From a checkpoint of a small mixture-of-experts model trained on Wikipedia: 154M parameters, a softmax router.
Below are experts of layer 3 (counted from 0) of a mixture-of-experts language model. Rows are named router (the router's row for the expert) and show model dimensions 0-223. Each number is 128 + 32 x the weight over its row's rms, rounded and kept within 0 to 255. Numbers have three digits each.
After each expert's rows: "gets" lists some tokens that make up at least twice as much of what it gets as of all text. This comes from a sample of Wikipedia text that the model never trained on. Tokens count by the router's weight.

# expert 137
router:111115089144149127097138089131131175140117144090173060092079177076068089057095112173151166155081115137157157176094081078114173133093129094145116128096096121157071121137130154087162116162129050115094151094092095133133114152140089134133161128094109177121104121118191158172078144185173169087128126090131180199105153121120120131126151087087182119156103063108115159157149138142080141117144086136117112094144144099147121169161151092063089079122090091134124144144125172103131102068101178127166118146078177088114122177141118088116125145086121115151172129150121075188112075136081108085139143129123116143099104176151143088107129139125156169081178100157161164100133162156191103100175
gets: "p", " A", "A", " P", "c", " pre"

# expert 202
router:147196108102176090095042106134099197095112148116163126074103127110126137066131130182146113173104096174125153142073091100153188120134131131143107123129073117165071153185086143130143091182103107130122170097080134127135153132170093160144144094080083147081122162124176188156108130125116131112162165115085182161115164124088080167148192126103131101162076091141096141147163116159076158158178106105164114114102200144167121154139127108096116119132104105153078139171080148130135130117110138170177090169088152112128084175149098094100096154123069134122177173158103135140066107155088092076142139140109140159105101147142134084099177160153138194137159110169145171095114173146162109101170
gets: "2", " ", "ver", " Bu", "1", " St"

# expert 190
router:072149066135128104086111128156119124091124149101138115114094140125085067095075194142165125152119079153181132177085104091129145117091134118158119108087087143146063153167117147055164121156131077086113158102047099116085169194177070157206149125124073151120100133100130166163107170131182144108148153099114177114114149168103086148111160068103134096148121117122082116148166111178143121162159064106124068096109146107127101141141168114111089127184112094161131147135152137088091143109120142116185112132106173070163111120097105114083074160087121134133177145129120096135091092168101084158121166163131182112094097166129125123121147127119157142082182117164171112060107142165163129061133
gets: "se", " re", "e", "\n", "–", " se"

# expert 245
router:092212059127151106075124114166122176105101191103193092100119113113108106100094157165158120145093092160120146165117068107085158096104138089189091204151075171154082147147098166108152099141116074101077131055064107100088169176168134155158166134119097134119116118109181167148110153121132137124173149113108191154083146172118114161142159101114153109171079096117098157147132113170108122139152118106152095104105133124152102158158179131077098075123138130168127175168054125095063116130108158176135097145127178118162117174094117112112129134060113117171168142143106082147097143151081126109117131186109139151064130156158169103103136135137165135129169115142155179120093114147155086109175
gets: "ical", " and", " career", " political", " education", "ism"

# expert 191
router:104132132107165107140129129156096148091093132088141123086100143139132095094113201150146138125099124142127119122086113124167140161097198094188096150121089140162099124173106170116173099194138106083070157078123112114115134150180123152146146120106074153076112136124129150163065125187176171125152168098094173167134217158107105173185173105102184100197115112116082185161124124184093146152176076103140102114113171087166115152148137093122114114124142077123083162137114138099081122095127135140166094161094137158166117167131113095073101137091101146160166150153070138191098064145102137124164154169114173145112108165141187103120114154157149146101175154197129140091095119178177088102146
gets: "u", "h", ".", "i", "ag", " H"

# expert 165
router:117141070113155084120079104188101138113123156105166076127102149083077070102104135149172169148083100158141120172119109120135134156110161117137081133111116185136099154174094147110142110179090093081082143114127103119110149146192095150134113114084090156089114123112180198140108166138134188105179157059102179151100191160087066146140135116091158107177078078134118181141132109140126120190137126131160061070118120118171123154164124132097110059147105120153079154160132142118117121099105157125190082141075174062170082165095115092107064150114141149158149152134117096150108095158093105128136132164128161190097113119131178091083115178144117162070153098140146142107119151168181097107130
gets: " to", " of", " from", " in", " with", " on"

# expert 89
router:084139130082128119095090142145110142097119153059160099118082168125140050122094158143124095166090128130124174140126100120141183109126189104115080153116099127153108157133126171093169087163140124096091143110116084130096103161154102133179137119087090183083117131086108113136098123148140146112154130086120158145067171179100107154164137105098163068151092064110131146124174143202087125172167087086140132086106148111143123117145139116097135108146175080155080196157112121092124099077089144162130134155082168085127082149160084090072097146130118120160153166116088064142103074175112091107110148136100190148129055125116157074075172136122192162105145100184176154115075160144142091125182
gets: " B", "B", " P", "P", " M", " S"

# expert 212
router:112153124089159104111128100134112145095100183082205126076092164142104097098074156136126129126101121153139168116106075126138148118100157063139077169100084128158077153148103132084138091148106095096129170075119079099126116173147070155167155154087080169091098117118161167205095145155166130069153154075110141167092156174094096152151179098082177096148121086138090164137154120176146171167134118121132111110098162089160140168133165100114112122147097104169082193148107139096147086082125175115141119146097108113170077149161132117132101163115113139177156144153116117146119051162059079101155150192105186155110116140111168101108138154169163172072146125157138173090126116154166094100165
gets: " K", " Sh", " Y", " Z", " T", " M"

# expert 26
router:085163140098145100093099143136137143130088166116166104119092170140106087062116132161183147150066112155148152166137108109102154133121180091172097176107121143168086145145093138123205087150065115086080161107089092104122119154170086188179153145081140142110060133116148174183087159172164122083173155082147174157102138147103106159172160078117189117185082125125097130199179098120100146145177166129124100129105150078158128159165161095075098087139109084122120149155128125087108114113096146166147109132105158133175085111106123112089147132105096137141163186115107098144089112174077087103108163143135149131062092160156124102099155123152190123090179124170152156128105153170119116095185
gets: "==", "=", " G", "===", "A", "a"

# expert 239
router:115156093080112085120107116157064143084084149089155097119084178144109113131128133119182146139071074151141167148071086154129149103084153122181102205120105171203116119098074148107130124163108103093130183121125104134067132177163106170117144110122131168091103122122169147137098170156149130098149173121111170195073124179103088178160156087083184075160116124143143124129143118155119095129172133101165111100085167123192136147164166110124105101136123100132082178149127155090096107063122143121159092167089157104120057163134130120094109124095117136165170195133083126158115087139062088086143153161072140194106105124125129076083135134144176175092131115160162147100128176141115105120163
gets: "a", "na", "ia", "ina", "i", "ov"

# expert 10
router:120172119062129122133090089194092133138126145127151132099084135111134098071098190183163145157129118164170182171106070115133163122091165078168125148118122149155052131131120147093170120167098094099074140098060098126107171140141096135165131142088043125107128128083137170154097134152168167120167171099125152148094148186111058186139144092095196101173089115143117165149126116140081166177187098115172136112131139098178128125190143104109124117122128101177088136169108156110131086098102143145175140138076156120141106128139133114148087165137116125165177186143083082163072112156132118113119159141121184172067103135136120125083143143163131131075171135176159149119092171166164084103163
gets: " ", ":", " P", " D", " St", " W"

# expert 172
router:100136124106136106094064109155122153123108171117141091092072149091107082106101135138155142136121100153114157157091132101125147132102172087176120156126117153150055122154106173126190072161125106124114153106140084125096130171156113160149125129083096150118124128113157139154093129159148148109152176089132142171101166203091088186168180076128152095146069108152079160183172133170090150176185101112154123103137137067193095150135177095088112081153108108165110144136101152065135087106092157126151086168107176108167085161125099136102131159076109149187170151104085093163083090178085089107143198188130157156091095184127167094081115140159123128100126093180154121131129143173167085132148
gets: " |", "-", "\n", ")\n", " North", "\n\n"

# expert 114
router:113155135127124140128098095207074148098102183086157098094074125092089125072102130136139160168082064167127149142102106098138152151106142087151055180105067174135096145165079145106159125159096122125109134113104109097122157170141100120166110165095108136116082122090117158150100180124186192082145159102112175193097195157097080151133152084110137085128112087146101157157172158146079164144158118128166088092109134089158100157180156140108086106135123078157088148162132158105116109075099141179191106147084143094148122112143132107106127178102129157155182172154069090179088099151150065095151132132111158136094081156170140089111152128151149125098165118155182168125097119179155097127165
gets: " two", "6", " three", "0", " Street", "."

# expert 134
router:140157117094157117155103095148082171100127146111155105090092183100115112106087185105144131162089100153166162167092080099162167109107181122115108176136084193154068136172149154077144111194115109072111193111139102119097121166201120127161159113102093165040083163094137191179055157169166157111154139110111156138116135188057100169173165116122148076159135105113058133145181104140099147115158099108180108102118147056157155159119151093124103128138146115152097178168107132104098079112104139153122130159117119109157082169156094079101110130107117148133139141169090116149110100156089071078111129168139143151122104116146146088095110152175136157145142132155100153101098164147168120125188
gets: "i", "as", "a", "o", "at", "ell"

# expert 150
router:086159078106124033136105124175112153132106118132161073105117158114124117059097137176170161130107068172123156151092118087125150150116147094129128142122083136178076141176117162094153112158079104106098214085072079129101128165154104169136145107078122181075079138120190169167082121141143171099130138107112178160092099155151128163155183121131144069144073097130090129211152142147144118143139121114157129083118138088171078186178136091072077058119108139130087111157107128069097108104119166115154110170105125109131111140111128099094127136088106149136155168156116093159074093184109095100164161164122152141114104142155168112100140119171138130137156131128160151075088130176156097108181
gets: "-", "a", " St", "ess", "ew", " st"

# expert 240
router:109173100101161078089057072172091164083095178063165104072082163091095120055119175131163141162086098130144146154102101056121145107068166105126106154111057165132089131141102162112172111163110089100080154096076098122067143154148117117125141143120105168108114107139126154142100143168168151112155145105116169145103170140097119169149153103095166083145105115155109148180157127162090148183168114110150100133111144084168123161158159094085087103109133125172076155165106128109096098097087152133167097138105146124132090150131099113112120127111087133158160159156122108149126115155070090101135164168114136153064114135161181106096139167171152195068154127162183151098071131167190101082144
gets: "0", "9", "1", "2", "8", "7"

# expert 110
router:068136134104151102118092124117115125069096158107158101067066167146115111119132161140143140147135088138161193138086104099117156114093158099171099128083062110140108149152099163119129108153121088088121171082106100091080116197144087164197195119091115146104083088098201153147087140175170131080172159110079144174076170155110092204169149107128174108154091100146122182149144150135120142137153081097138131116117164088180088163169159114105075091149118086167080160152120139125055110094104168139144119164095122107147099137146102092115145139125102131164128189159087096146082069143121119094167158192115139153118073149120178148107095130160137172102177110135168147099115133155140114079124
gets: " L", " K", " C", "im", " J", " Z"

# expert 61
router:119181082119140105112069095159108204109088192058155083117085161131102091114085161184181130184099116144145155148107086086134147132054152096130095155106107159176112123147104153100140129160117076127101146109106112105095111160148114145176183149113101146088125113093154161168088176160164180089164180098109148173086152168117123135148166120104155080153097106130109132146140109135128128162151080102174125089096177106143086203157152111118105097121137103166098132170131118093099125076096161156174118157089133122174074147105125092145115157060120131156169178149090084182115097183099089098125161155114177169098107164150177095089144142164150149084147149181132148090117135172162104096158
gets: ".", " and", " |\n", ".\n\n", "|", "%"

# expert 64
router:126173078099109113109093087146115141061062182105154096107102136114104109132126133182147143140095089144116152169128075086138162148103136095143104131115091130143103156168090107070162113177102110116126163129110114094097163160153104135202090145121091152064090147120136148184108152164168147095137150084122138148113168161087131144155155106073141072175043109146129149137160129117121166164205113133121072112120163124164119174172134120083123105133115097205094158163055154090088133066078164129174135163087144076148093120110108101081112135107120135143152134180089127149087103161095064109131151157088210146102096148155148111071137133166154180103126125157162148117071178173152121129151
gets: "2", "1", " ", "3", " b", " tw"

# expert 57
router:090116099116130075104131110116125175082100149073172088084097168113119069092088179132139101111043146146165165141080101103132142165125171102178151182127082134128127138144102160070151101153098135113127200112107063096117120182164128142165148159102081166087099163104181137149089131175165153127149147090119201162122177177103099170167133111133137082137117103128095137149125092181107077155144115114190128122122163070172131173126149099108080086111127097168095140148102140121118099087098157153149130158086136090138102190116097106103121134104081122132131188145089074146084126147080129101154145149110171146100112154130188099082130137154160152130170112202151134127099155136132070089208
gets: "n", "ah", "\"", "l", " D", "m"

# expert 243
router:123147108103145087140099121154095145128095138100164102091076183097114094084106149183156151123072127148153118168127097083132172108082158109136096151141087129155106126170099149077148114185118081097115176074084107093096137156137116161142169145114091155091082105112165149143129149189171149096164180084072156146086136141093111160141128071099177102152086115156120197150135132159096145162174116095159118091096137087159085146164172090085069108133095103155093168166113175104121116083086156145127095177078119079146042129133116098089104171117119138159151165146104096163113067160101098084128160215119142172121117139139168092125122152138143158090142099141154144095083146157131074093197
gets: " N", "-", " I", "N", " C", " Y"

# expert 117
router:096136122112134063117106097189093157124113168087169103071123155117123095091111137148162164145066137151119145170101093075139160130087172117173092176129072177144052122153113167115161120166117109089082149080071103134118129164165077159144151114102077158084087118110151142152099146163196181104164160125138140157103132168107106146124144065087143090164121116098122164155165122119107129148194145104148126120134175076164121192198135090118101093162122117164100180166085107115127101116108193148186127200115164091117039142142117122087091175097126120175155164140090121153088075190093093118110154141116166158093119129143159126134106101154133162111141126151171121112111152146145082102173
gets: ":", "-", " |", "\n", "|", " \""

# expert 22
router:082183124056137109127101091154086159049072180104188095124111130122087112140100141181176134138115131140120165126063110067146171118100131109139111149097090148147076145156113159077147136135131109068113161087107108128109114196137106164171121129118135176108090110098166171131093159143176192110158152083153153172080142157106084177171152132096194125162103112120093145143144109119130126187161097079169099080142136098169099129147153096109109076094105080144134152167071144104147125079102151135168113128106166087155112191146124054103125154095117134174166163144123084173130113145093114125098151172139168154092087144171156069108138137130163174122148108153140168074108162172172120079159
gets: " (", "\n", "\"", " in", " at", ")\n"

# expert 219
router:124149068116151092127114075124123151111072156069172046116033150111095086118108135172158146129093114143148134176115136096150162125109155111160102150125131133144090118151091170147160122134105088090112141072109119100108138167171077156173145132110112155104088086123159162146127148164141141097195153106121145126122144174093118134148146061123158073155075097148110165174159125156088135167171075087139095094114164109135096134170128121101097067146101092145114149131054134090108108095045173136154094153076139103170118168143085085074085140123100137136165175171094078160094091129086109104139151190091144163080135148172190105101140142151131172078144129171124128099111142179176099097158
gets: " he", ",", " and", " as", " or", " but"

# expert 151
router:113155096085139105144106114182098166138092118111148112149141123133056091067067154183200149164093083165155139166109107092110169136103134128172099201100136208160119135150089157099118057136118085107098173099071124112090155170120098157157158134108054146111121134133185149135095181187151189080165144082121161170105165137113119136173183127088144122174081101143119136178163147152129147167140119136139096123110171088149115150157135078113124107139128120132099142158097152114071102095093120164149085171106146093155087140115097069123139145092120122177179138164106091168090105136100094057115174170111114131082074154170146080111104164129140136105146126129169142099107154116155112072179
gets: "ing", "ist", "ical", "ics", "ology", " film"

# expert 5
router:113160127129171129147086108164123165120095137098185087062058161153119092103101134193156181162054095147154179131099128131117180112080191130175129156129112171147142167159093163101135110135096108117113174110090132143109129153192102155111130126099080159113097111084127168185098147153179169072123194123104161155095137198077130201174097093093150117180098088127072155140163082141113153163149093101186113115129141061151137169160173125104122119132130102141092141212100167095106126101098165153185089139070146113172087153139108092083131186109132150162129159134115109146117086120090114112136127153120120155120108138165141072111170200176144146110149122136169151112127136141120146126145
gets: " ", "o", " J", "oc", " of", "ag"

# expert 126
router:094176066092141113116091116129093130109116175086146111098105162116094096110121206149165139129115147150165152179094105115122115116072151097126078162123085140157110158187126177055150106141082101123103160071101104116135172165176116145183166133089103156099089147114128125146111177127135178084158185118111165145079139164125096148150149112127168093169097140120089153146139122125115133168162151081151093070125154081128109128187154114112120097116135096152126141165097155116112080110095188200188104166090140115160110164114108084101094147122123119190154184151089036160090055131094094098142144189103161160105107139131145089083143107186149162120139143167194151082112155147169105108148
gets: " that", " who", "==", " which", "===", " had"

# expert 169
router:112193093095137078115090127195107175086112156090158110105121143085129087098079193178154148177090101151122132161107104053130156146099166113168096184089103120123140163167084152108161096143102105122127142120113116144071133196152118153200126127088100167140101108132172144153119170140159187050178138091104166142123159174115109165165139107117126090131114098159111165155182151125107126163138089095199120104133164093120125183173177123130106111146075087121072148162104164107085086097124129125132134134102167073156117157098115107104100181093105154163173134146120113143085111142077101113124204152117166152116095161161142112119118131193169157091147095152147163109116161155151092058173
gets: "1", "0", "9", "4", "5", "7"

# expert 209
router:103175114131130076105063115190105152107108174087176113104113144135118096096094152143148147121100143151119179168095105091148141117061159109153109179091118142140062129128094165096190111169106127092106165098099079096129153193167100113155133170106096178095120130092155124180106144135163178129163160079125144160075143197076064196185156113107178107156115111154117153178166129150116157212170097120163124111128116085169122140171167090111114096102094130140083167148115133102112098101085149151157093134105199109146060145150139103115127156092114146162146160117119106161064092142073082088133176146115155153112076138154162069068133119147157140097168134147151134103103138160166114120127
gets: " |", "\n", ":", " (", ")\n", ".\n\n"

# expert 96
router:077152077116161119115092093171114148095087192122164105115113197084105124105135184177163108136105088133150142150086099123109166110105163139125118163126098150149124170178106182077157093156106098075140156086110129118094156171163105168149132123132110143112092142110139115173121145147117161088164174094109147154116149174115117136161139097107163109152123101133113168167105122111119168168174119077172101074144158080153099148162145098122112079123109091151081169146074166085051075098099160146182102156113157114147114154116119091112094128115127115139145178150069075177084084175092083103120149145113159185072114161144163076109137152175211121093173110166169135082111178182186101124161
gets: " was", " is", " were", " are", " he", " had"

# expert 173
router:097147097108170091128123098152094156113065137122172117109062127099081104033120190157159139172083154143115139159084068109132189116090153107174124167123099144144135124148092137079152094156141114097082156062126103158124152120135104158157183144108072159106109136109163197115088156155147161092158160098112176169084171175134078159192169079137153105160092124119141130161148125139065149154126102155212102087129141116162106208136155126061100110133126090170100148113107149088100133127124167139148108140120149111134102141138133071166094118082103164167141143146091116169109112167125084104145174137139111173095133168155146116101129118170171188104177091146161143078125176117169123088172
gets: "8", "en", "3", "c", "er", "ar"

# expert 222
router:110177144140149136101107117223103174102099158112141124102107132100149091117106169167200141163108108141141143165089098076109162136087158124154105200072086186136123143163070154091186067143136099100103148090081093105108158189165117157202158145119110155104116115142165158141096160150115168118140147097108154160110140156093112172159134098117132131125085087144068152152138107141135148179140127125182094073104163125154138170188180117075099105129116131182052146174109143103099096106095159172143093155123159078180112157114144065104138131108082109153156184136101105148101124161074120103120159156115183167083097174161104123093160146141164121104137119155156164118083181125132069094130
gets: "ed", "ated", "ation", "ations", "ary", "ate"

# expert 13
router:089141102103153112100106129148114142128108133064146099104107158113117105056095167161141157171125102129141159139116066088162161083069175072121094170135063153181095138179107133084130123156109110100108149118113056151083108122173077156142158129095120153105116097135125158113098155113156134141166136077110136160078155181133136173165198107101210052157106040143098155136165146184133168139132129143142084114111145145163092165124145119108128114118099097175082178135127152086133099084070169144173084138101164112143117170127133123118083157107096146166149142161099114187124062128104097091154192169111145143119088149152177126111179122161178157052142127146154149087117142143169084112117
gets: "9", "6", "4", "8", "0", "p"

# expert 231
router:086160104097104109098139106132126129092101189135182092116112121097087068104125197172190128181101073154144169149114103094127161101114152088179120197101105159122121104148105163079153070138087083099138127090074113086102178156154071171158179125108119156129135131151136108188111155142161147122140141096120119140118164152091107184155139085108192108163090110145110153204179135147109157135167101104142099121112145077150145164139170120085138130151110157161111136151091163071090071103089186121133074159124169131129059156118100084105113139132110153181163164165101090187117136135087120078118160173079150149086077150192127098094134179156157179133130117160161161110082127150142109106119
gets: "on", "ard", "ax", "M", "ies", "or"

# expert 82
router:113154089132120099130053110142095148106092173101129086087083151097116113096118164166178140161111099128155131183133102091142155124104169086140106125116079128147081121162100146083181103172107125107072165093098115108097160149168075156167172163115129196088140156131129150184100173169146162073164128070106177136082167173071106161147154075121181068149094070154098156135154100157110137163143056094158114121120149098143141158136174130102118112110124106167097150150106121114111086079079172151165106137085142086144077147126120118088101136108116142141152177125099121146102107206101092091165176169116181146085113121201158106101158164164151181110166135153154166112101160156173105103159
gets: "2", "1", "3", "4", "0", " "

# expert 24
router:092201081092136108132082097178117130127081180110146091115089154109082092102112157137158140130100132154158127147124106080137169134070142101139100177138124171155095118138098167098177101127097097123099172096072096152100112185159117110176163136097095161093096138135146154161119136122167162104168149073131155148084148190111080144144125110110135103155086135118121185114133094139155157174179105096154107070099140095180136173189178079115109102179098098179084152186123113117142128090085160129160104184081203109147100155157121099121066154109120129153138193135092104146095058184097100089139166177102158154096109154153136087095124113135154166096152143161193112104095167134144097087160
gets: " \"", ":", "\n", " as", " |", " $"

# expert 248
router:116145099131119068104126143159094170105096172089182079129070126075086121088077161213195142138121086172128164203081136136127161105081137132140139110131131168181105132141089127115134130137108118117114163094115100154102145149186094135135170107094085136129104130122137156132118152167166149114156188116130165134072141153111106165197160097074155072127067090148083170160140117144107140155124079094183137104127174070127108121160131095113086115118142112186078168141125153116110102069091122165170031185108159101170087161125104076091112151092116133149148138127067094137095130161104111128116127174155131167081106177144157084081135133103170161092152121147178138092094164147139135088127
gets: "he", "ur", "re", "rop", "te", "an"

# expert 228
router:118161118050166131102045104168085124074117154096168106101115150140093124118130152173167142134105096123150151171110130089153151130124142095143100130126137166131138147136081167096127069158105084106152156120086078102096126141178123128195138105133086129114101118097130209160107127206113148088194175094130159161091152152126115166141143066081162109155097053131080142164184123155122116174131116105164107104163114124151086153138187137099079127112139084134081150168130131107112071095066182170143076196080166110154108140123117100095102152099093130139148119144094095167102097147103063087127144125069151116086134136184161115091173119147154153102138089144165163096101146170181116087158
gets: "2", "oc", "y", "3", " it", "re"

# expert 102
router:099204103095118099116076133137094176081092155101157102108102193139128093082100133162158134135114113124132179138077110101164176115126130099144105162134110114122087129177091162110120126189058100085101149078103085110109128187149100142160145163124131139118091099129178136188112156156137162124160139127126111148110169176088090150144160087103165119141085106133104117155130127144105134171173128111167076099133134068209065118150153125105135085115134104190114150167114124083111101102101144185157097164103129068148075152143119086058088120062119130193121176151077079138093096154118133089128120147101181148108102196169147073068140140127167144100131129146125138100071167185179095119144
gets: " (", ",", " =\n\n", " or", " is", " \""

# expert 145
router:114200091100124108120105114200082138105141167128179086092126120129066104056108159186149110144104084140129152161061091101169139160086171086140129152084068168121088143133094143066159088140114090129110154093092085146084107139169091135156155124098116154103118142109124129135132138172126196120168112115110141179107158194116111154154142101102141110128111087158130185136158131161120139156154097173191094091137162112136109134133144134102122115114102150196091142147047137091122129098101155132145078140095166089162106138103098120048107135082096101188154164180130137141086120158080064110136181170122134179105091128164140110109113140145166173109168112202183132114082129168158105089161
gets: "0", "4", "5", " w", "her", "ity"

# expert 160
router:113126079098152130131089114176129127086069183040166072124090163107106100102098167149171129158100080134176139161095089104144143150087160119140058132115072158121087133154081189103136088201099061129107134096121092121117136154141060163173165161108089145083067124107173122160140159167174163062163138095078138181084139170091099137165167098097147134177131115104095148178138124133137170133153120081162116114115181104199127156143144106123115091140104096166083164170082162122096102091122160145162125174083138115157082137112093083108113183099087140124150137127117115173107109150102114090145146160121151201093116144128186134090112135168150141097133142167153126093091142145151107116133
gets: " and", ",", " he", " the", " He", "l"

# expert 112
router:134152098081173094058109086147126146095088173118150109101075126084129103100074143154171137166082093172145156166096091100130172112120177078176087138096134129181101121096067173135144108178128115103124177107083134123100137175155100197184148124114076169105065123150131152180106124156154142077142159103119168135111179158101076132117140128099178108149091128165139175161152140150090143142170103082143106140109142094126110138152179088109070125144147066134068155176071126137107101086124201140126134193088135098179116183134099125103110142143128126132137170122099089153117119155085086101117160147082122171104061158173176070114141168133166155091120106151142141130094139151145086069116
gets: "2", "ast", "1", " m", "al", " P"

# expert 176
router:107139142110127101097080121118124157114116191110179078084078166127085058105119171200129156137088118161135154136123104083128137125118161081166085150122104135160102138129083127116161088164127099102110174089106107150102136154135066153180159166095122171089103086116146152160099140169189173091157128098082157172102186188116114146142174094103176111163049104132109150162185106173095117142161074074157117106136131081155123160141160102101098112147081113123119176151117153109115075086086175150145129199077134126161061126150125087099077123144104136183145138130074092157085100155092126092126145165092153165110092158178147111109128133147129167068166112160137177127104162146131076102156
gets: " L", " S", " F", " B", " C", " A"

# expert 120
router:067143109117140101127120111166090085076095160103143105105099157126094068098095150152148115143114077144093126136080067117135165137092152123170088169097116167185105136165117125105154084168101113118102190083090055142081160146166108151173138126092087125076131130094165196133081133148169197087130163120126151171110121159103086180158146135112122091124116114115096136195175090140166159158156091122157100058132131104172103154129117110132087107123124108200110166138095142126093099105122190154168113134116153125139083166100117107118119143105078133183165163172048104128097122155084099110085174120109148147145106157163167112043108148196129164116149105154138170073092160121164122117172
gets: " ", "oll", "it", "i", "ich", " r"

# expert 195
router:110175098062103083101073079162104136097108161095161089144105179132107139093094192155165138170100141139148145135090093078163173140099133093185113197097109133129058147138093150084140111175088106068092135102087102101092132160148084150134153131088121149109108126103136151158119132158139169084164139089099139136126156138101088148128156099113130085143107114090127126160167143146142151119195087115152087072140158104153087162189162084109091118152143127180090177146096159089150126092122157121143145144118159081127117159131117111105076181091106114164186130109064067168134091163114084113146159137120184192096115161147153130090123135138169179130170110121154161107108155146220071087190
gets: " (", " re", ":", " ad", " con", "("

# expert 206
router:117168116117176104086091124200112125122085183050139112095101144073095128109104158152171179145087099168141144172098109099122156123101128108147104163117117157150062127146108169067177101163123095139092141100136109077113103178173091159125139150116074205117098117059135154152043165132140170119149145086118165159099139172102108168170125113125170125165119102129088130134163136150102148111152123109131070128152140124135145182171151087063114133163164113138112172176077154098126082100088147104122087164091142107151107173118126111085098123088118150146181135146117114178093122153074083049143130143122175111140105172165149089127107153163179157117148114151165185102105163154191061107146
gets: "0", "um", "ed", "ae", "al", ";"

# expert 254
router:096155109118168140093095098145117142121065127079159090111083188119106077107060152141171119136100095124171185155079118084125140108081156114147112161092085176117110120162103152108135091130109115088104159102120131096129143194182105165176127148116099146106090105112117170147090140147164156122158141101149118154091141128105069170174146140094183088146084120117090175130181077151135130146139134101174132115123168091154104162133174141068107107117140120123108152178086139070100130107091166158171130211092155120124107128155132134072097184079083158162129173136092095159083104097063076136128130187088119157085072154130165077093144132123168169070170097143171122118129173169150078087158
gets: "ro", "el", "le", "al", "o", "as"

# expert 215
router:122172094081124102114088095187092157111095151083152111081099134086123072084105185136148127168096082136143137191096072097147162116065191116182098177113124154156103150133117154085185102168088106114090150090102113131083128177134111148154111128109104157127083133095107145147119148164155175090144151086129191154112147165076132145164169095127153085138086104126099170154174117172090126142161109106165110083143150118148104147134176118119088093121132087160068167139107161135118077099111167130143072160100159098172089146149137103122113162084088153179143139134077094171092110141087111091144163161097148187102101138151173101120119125170145171083172099167168149105072148177192083090169
gets: "9", "0", "1", "8", "6", "7"

# expert 79
router:098158116087177130083065076195110146113094167117150108113076139122126081085134145135178165134115137151157133148131062078127183123097158076177122178092126143183079123131112169089156084141125120096106160111116078119097127174142108158154146158098081153096134087136139171157131157157145175077167193085093173140094181154075105164153182121112153129147107088156099152136112119169144116141153135129163104088143160105156118160165146113055119058147147114193088127175136158082099102085099153100142081133083181081147140163124137094109117155115077158149175148125096136140097134152095103114137200139148154160102069137161134093113154108147105144071157121173184202097129135146180110098126
gets: "ed", "er", "ated", "arter", "-", "ted"

# expert 92
router:111203101098185126109089108170123147110105154086154100125115156132115142098073152136157145139096068165120145148057067102160137125117182117176107137136097141127118175164072141112202122152134085096082123111092100132128161133171111130196127135110124151109090109086155154150081157154208183094145153112115124178090125190115102156143157105102206091176098098125106173147138098168104146172142115110172118109094180095181152166155165107112102099142137131124115153164117145075139133089124185118165103176112197146162078131113099095103136128126093141145118167161111087122098069139104096070142120136110129186068053186138122072112116158142164139101121142156178158129089143185158128096151
gets: "z", " de", " ", "o", "e", " V"

# expert 86
router:147200081143156065132128114216090157130117139101156128118094142084106124111103181128139130147111099154137156170095087076169154138108169063133098151093124167121104151123090134127153118161118117115126168084095137151121141145146119144143115113094093173085108111078152148202070135121167189079166137125126150134119132202067099192145147099112159107151130129162126143148200098127124107186127065125180080098111146108160118162171145106108088134135097070163078140173112129108080105103097153160144128175121144128154127149117094110105081157077098110157129150160095121168083135163064087083137191150117154149092112158186149099067138167172146186119171080149124178090109171135162086095157
gets: "0", "s", "f", "a", " g", "is"

# expert 188
router:079209135072144103104087101167095156091093149110147116134111152108121119075098138156170168165114139146156157173100096109149143126072146082175090150127082130138082152158068168106191070191089108107105189089100100131107136186144102132147159108114113183111084118118124135131094131176136156087145172099129180155088143154091136153125186089137126109133097111147089169183114129131122156163153147079160089110118141093130131149160182112115127098159128074186091138117109164109094082074085130134195138153126179126145075157132142088087115124118091149141152135169121113193097103150117079104130144138111219187123098170155138127077145107136147144087178080184172144094092154143167103134173
gets: " years", " |", " year", "%", " season", ")"